From a checkpoint of a small mixture-of-experts model trained on Wikipedia: 71.3M parameters.
Below are experts of layer 4 (counted from 0) of a mixture-of-experts language model. Rows are named gate (a neuron's input weights, with its number), up (a neuron's input weights, with its number), down (a neuron's output weights, with its number) and show model dimensions 0-191. Each number is 128 + 32 x the weight over its row's rms, rounded and kept within 0 to 255. Numbers have three digits each.
Before each expert's rows: "comes before" lists some tokens at least twice as common just after its tokens as in all text; "mostly gets" lists some tokens that are sent to it at least half of the time. This comes from a sample of Wikipedia text that the model never trained on. Tokens count by the router's weight.

# expert 203
comes before: " |", "–", ".", ",", ";", ":"
mostly gets: " 3", " 2", " 4", " Infantry", " 7", " 11"
gate0:109177114153142093127092087119132109112179168063112155203151131159129109160115075111148156123136176058110139071131143198137130139062115085107112061113095135111134147093184098140105166098068171125129199101129132166121094131110102128189094121210164081120088098081104126107111080086120104176118131176160111089122108113157119100119138088142164145139139088145205107058146115154158147143126090123141102098134176085143122131151129189123128117116154116117123124142144111144165129154120138117127101095145121151079135067103103165128102044061170160069104146155170173192115109120142131140
up0:123093140072121147093129149117119139139093128184129066096134109112122149108146212145164115131189100127169127126125162068129172124166127119156135156116117108130157133163125156127165112121143069136170088206079119102162122137173154108082137138128092170186141108143133110141111154156067152128110110124096129147163181087136145189142132089162107094127113143059044146156142139106138187136142179139119154139120102161255142131128131089100176099127127171063126160145085106115122146136105100159123146141109090107151156158143151123109109078137122107127090091109017118121116167177162149097
down0:121117134178174126126130144155115074094175109125204125107152139113165131135115105096155112085130106058080100116112132090113154181077146157059206148121178161170185119198110097106063123208095170140088088187117107164119175162119107131133169174130124152063116086162186123174115139165137181145094134125114130143177142170096090091139161148127204123135157137152135096172168102106168150112140125139140143115130156115127107098134116151143172118061115170119103135087195167175138111134131104175133131124133134106120093151147104154135130074188054091134151126113133139160194116151137135152

# expert 144
comes before: " |", ",", "–", ".", "s", ";"
mostly gets: " round", " Cup", " stage", " Championship", " Round", "finals"
gate0:120164140148132135122119132153150179143166141193087148076111100162131157139116072164057105160134123115128131137120068152089066159160133140110091137132130131127124089117148128123091101111170135150076151107090151084091109122163130152129119172052167159125187102144131255093116044123144087151156124167108146133177105107105113110136127133104127191150139094143091123123154163100074112155092055112129128103169139167104118111081053138124071158110110109092135172111122134102114131207124156121126158144177201076159122097159122120162138123164136110144122100120108167132098130157112094092
up0:101162122147153148134134091160145137123087109192157161131143164149109139130179105118151163155100112105146111169127130157089092143146182114149170104172154111139161062089163120177133178154149161090171139130160107161073132084124123081120136131124123117099153180132101110022167134098142067121098091133118119166128157140118096136134109145149168127162090140175123156140228133148024124146119125103098153118119153125119121139187116132138091133151148122132165101099101103114177109109209211146142126123122206138113129126189130102215085108189077146117152120133107164134133078066117149096
down0:163097145168101138050110097184157083097184131126121131098145192104123141140142089167097168147104137119141116087064192094076120127122143097137172144163106080141114153098123162094129153181111128125151080140104074131081121135068180123076179123096100132182107145098131170143148107175121105102124124072105139174114122154119129107152123124158149159089122136102092133158210188167096086107104109111149169161163124029101103158134129141189104133149149092177128141142108113116193080105071132044143112164134145111115104110139117097155169130129106067086118111101107175166144091139180106136

# expert 254
comes before: ":", "=", " of", " •", " by", " km"
mostly gets: " Location", " MPC", " Coordinates", " Binomial", " Died", " Synonyms"
gate0:119142116140136092149110138142160077132050184171090080154114117143101140104142125132162131183097169132079090127139126099073094116142106075111150179148062117122107096122145150127145070118166097229150120156107205166114125116112076076097084185160124119091144086138157095131152085109138114113098120056175118101191131171140044109158127143148107162158131110168114155041159115148146114145118129138192157105129080106110099118033096171162114105126159117165136113109156153120099062144115095132111153105124151114116132169094177112115131093137136159171123186133092148091116115155126117109
up0:165121131114132134077118140084032188132154113102155157103194138131097152116106120124072138102159118130112118077158123147129136119109164161083103123133131150141091143137157117074165120131093099092142139068215132121143115136130200139112041122104120197129167118131138169115108107145145139150108157184104119166149156085117166171120110130069129162135153111087152116185101215089117149185127133124128103131139152116114138100091162067134101194083157125083143120126071086186215189136129122129118149143139113156197141153091102140142169125123109149102196112116139129120115117034129124112
down0:092136103124156101117097184148152163067117144106114126080137170109098174099108078119169097187176176105100144148125168114140156163155132127170120148114177124155076098103175153170171140071155102157125109095105149113163147156120135117111129135195139136124133150183172132140097079090094095201094130115184243137128065139152091171155143097104087133111150114152050153149162119095137154140160173107142161126084181117168118082128091170190151113107134105094153152132171123125174115116216145083128131130150123095123077146087107130081087112086128060150121125122146133152170121164148114134